{"n_layer": 10, "d_model": 160, "n_experts": 64, "experts_per_token": 2, "d_expert": 160, "moe_layers": [0, 2, 4, 6, 8], "normalize_top_k": false, "balance_bias": false, "router_z_loss": 0.001, "lr_router": 0.00151, "vocab_size": 8192, "norm": "rmsnorm", "tie_embeddings": false, "optimizer": "adamw"}
Below are experts of layer 6 (counted from 0) of a mixture-of-experts language model. Rows are named router (the router's row for the expert), gate (a neuron's input weights, with its number), up (a neuron's input weights, with its number) and show model dimensions 0-159. Each number is 128 + 24 x the weight over its row's rms, rounded and kept within 0 to 255.
Before each expert's rows: a language model's description of what the expert responds to. This comes from a sample of Wikipedia text that the model never trained on.

# expert 61
Description: Past participles after be. Past participles and adjectives after was, were or is, such as published, established, born, rejected, abolished, often before by or in.
router [132  82 127 144 115 114 111 143 131 161  99 146 145 138 142 106 106 111 123 141 119 150 101 151 166 115 123 110 166  93 108 150 174 109 144 124 144 112 102 145 148 100 114 108  76 126 140 156 164  80 119 113 121 152  87 106  83 133 133  88 147 129 107 148 151 125 111 160 146 129  99 156 109 135 125 148 141 107 104 148 106 101 114  93 161 120  99 142 100 141  96 153 153 120  96 142 107 129 125 137 111 156 136 101 158 148 113 100  98 134  98 116 108  99 158  86 101 162 138  84 150 109 158 114 105 106 148 161 127 135 147 142 128 108 105  86 175 152 104  78 126  96 112 166 108 119 152 164 105 163 120 120 156  85 157 167 125 107 132 118]
gate0 [140 132 102 131  71 105 124 117 151 142 114 142 163 138 105 155 168 113 107 164 104 130 134 126  97 109 142 123 139 186 145 116 156 131  97 134 132 132 119 130 128 145 156 144  93 135 126 127 132 124 118 108 103 148 100 143 143 118 104 113 137 129 108 119 146 147  90 188 151 150 179 167 157 114 138 123 106 154 125 110 127 110 138  81 122 158 111 136 113 139 163 104 156 157 123 102 104 100 107 117 111 111 103  51 145 149 114 130  86 102 116 100 145 128  96 115 140 134 111 114 128 178 103 144 101 173  86 133 162 118 148 126  99 131 111  79 116 157 100 112 140 100 108 146 169 142  99 147 120 143 127 117 153 183 139 147 111 112 104  82]
up0 [119 110 152 103 150 125 153 130 135 141  82 126 127 149 128 152  77 180 123 150 154 169 116 145 163 105  88 121 122 147 168 154 129 122 108 118 109 111 168  80 112 162 134 113 111 129 114  66 118 109 129 129 138 123 128 127 159 140 128  93 116 139 125 145 132 111 108 121 110 149 141  43 121 139 144 129 143 162 147 164 135 120 175 116 141 116 157 153 119 129 148 124 149 135 109 128 141  97 135 179 142 108 131 137 161 129  97 157 172 105 129 114 149 137 111 117 181 106 131 142 157 159 126 154 153 134 124 123  86 128 114 118 128 130 132 154 158 126 127 116 124  76  88 158 126 113 119 143 120 135 151 193 122 130 104 107  60 152 102 123]

# expert 58
Description: Table and list separators. Pipe characters opening or separating table rows, list dashes and semicolons in infoboxes, weather tables, election results and asteroid lists.
router [104 104 126 125 150 119 120 139 128 130 114 139 134 157 148  88 109  91 133 133 155 172  74 166 144 102 102 122 151  99 101 169 143 125 161 118 134  84 125 152 165  94 132  93  86  85 157 163 151 100 101 104 119 149  68 103  75 130 116  84 144 146 102 131 155 126 132 142 147 129 117 123  93 116 102 173 151  93  99 146 109 101 113 135 138 117 124 171  98 120 113 142 153 107 110 153 150 126 138 143 140 134 103 104 162 153 110  94 112 147  88 143 118 119 117 119 118 170 145 111 135 116 115  99 101 100 168 159 148 136 143 133 103 112 112 101 153 127 112 124 118  91 121 155 132 108 151 133 100 172  94  83 150 127 152 134 119 115 113 110]
gate0 [143  89 179 130  97 102 144 149 143 126 117 143 146 143 127 130 126 138 178  97 145 116 117 139 134 157 123 138 120 129  97 124 154 112 134 141  94 131 130 112 138 101 149 141 162 146  99 100  63 119 111 115  65 141  86  91 107  51 119 123 147 105 111 109 103  68 122 153 125 107 102 117 113 109 139 139 163 114 129 115 126 134 151 102 117 115 100 166 131 133 139 118 124  50 126 131 136 162  97 134 159 139 139 168 106 107 164 112 150  94 134 166 123  96 124 143 130  96 136 147 138 118 115 147 102 146 181 118 132 108 130 114 122 137 140 123 120 155 118 122 130 102 118 120 121 123 103 153  96 120 169 134 167 157 140 108 104 178 131  94]
up0 [133 143 115 114 147 135 108 125 120 121 131 161 103 155 142  93 132 133 109 155 115 105 103 142 140 146  89 110 136 134 128 109  40 132  92 113 145 119 158 140 120 150  97 138  99 115 148 117 159 134 147 138 154  72  89 189 121 164 140 129 102 148 156 146 143 146  81 145 103 103 167 145 129 134  88 140 117 115 147 133 130 115 160 146 117 140 129 101 157  94 150 110 116 154 126 127 149 100 127 115 111 155  90  88 134 156  62 118 139 133 128 114 135 137 170 120 152 111 159 132 119 156 103 105 173 143  88 110 110 174 126 161 184 121 128 108 147 118 111 148 132 153  90 118 140 135 127 145 175 113 142 131 123 112  87 124 148  94 144 147]

# expert 37
Description: Superlatives and rankings. Ranking and achievement words in sports or awards text, such as first, best, Greatest, largest, winning, highest, second.
router [115 101 140 156 114 139 115  90  99 159  98 140 149 119 139  88  94 125 125 129 156 164  80 135 145 123 112 128 150 122 118 158 125 116 155 124 133  86 118 150 151 106 131  79  70 111 142 168 158  86  93 102 116 160 126  96  96 119 110  75 122 153  97 117 146 121 133 141 151 158 108 137  96 139 101 131 152 105 130 137 150  90 131 128 147 118 104 165 108 137 127 163 145 106 114 132 133 155 132 143 112 159 122  87 160 150  92 113 135 125  98 146 124 107 154 132 122 152 158 106 137 104 151 157  94 127 156 181 157 110 174 129  98 113  95 132 156 156 100 130 113 109 122 134 109 116 182 143  83 150 125 109 151 117 124 174 115  92  99 118]
gate0 [131 106 130 157 138 151 128 145 142 167  89  95 154 119 175  99  95 138 121 114 142 133 103 139 147  80 136 144 181 154 131  96 128 103 157 109 155 147 117 106 147 108 127 142 156 140 120  85 135 108 162 182 190 127 149 101 121 156 155 171 103 141 122 137 115  90 117 183 112  79  76 135  96 139 146 121  95 120 120 144 131 140 152 125 120 112 122 145  96 118 142 145 120 180 155  96 136 113  99 106 147 181 110 147 137 127 131 124 108 104  88 100 130 139 111 147  95 147 114 125 126 130 134 123 123 145 118 167 149 158 142 133 129 160 113  82 144 141 136  90 170 133 155 107 102 119 120 100 112  99 135 159 158 147 110 152 130 104 113 120]
up0 [160 132 119 116 135 131 126 115  91 125 156  91 138 121 148 151 153 103 125 137  81 109 112 139 150 134 147 118 121 124 115 157 117  88 144 110 118 141 147  92 153 103 137  98 120 130 123 127 120 123 142  80  81 107 164 164 141 121  97 137 146 160 143  99 177 180 120 119 145 147 123  98 161 136 140 148 133 120 142 169  93 151 130 127 155  98  96 114 166 164 121 105  84  80 116 153 138 134 152 122 153 107 157 139 155 152 135 110 115 151 108 125 103 130  96 100 137  88 136 129 139 162 138 128 119  79 123 166  99  88 137 102 134  94 189 147 149 115 103 133 104 152  83 134 129 134 100 146 114 137 119 103 122  93 134  99 107 138 188 169]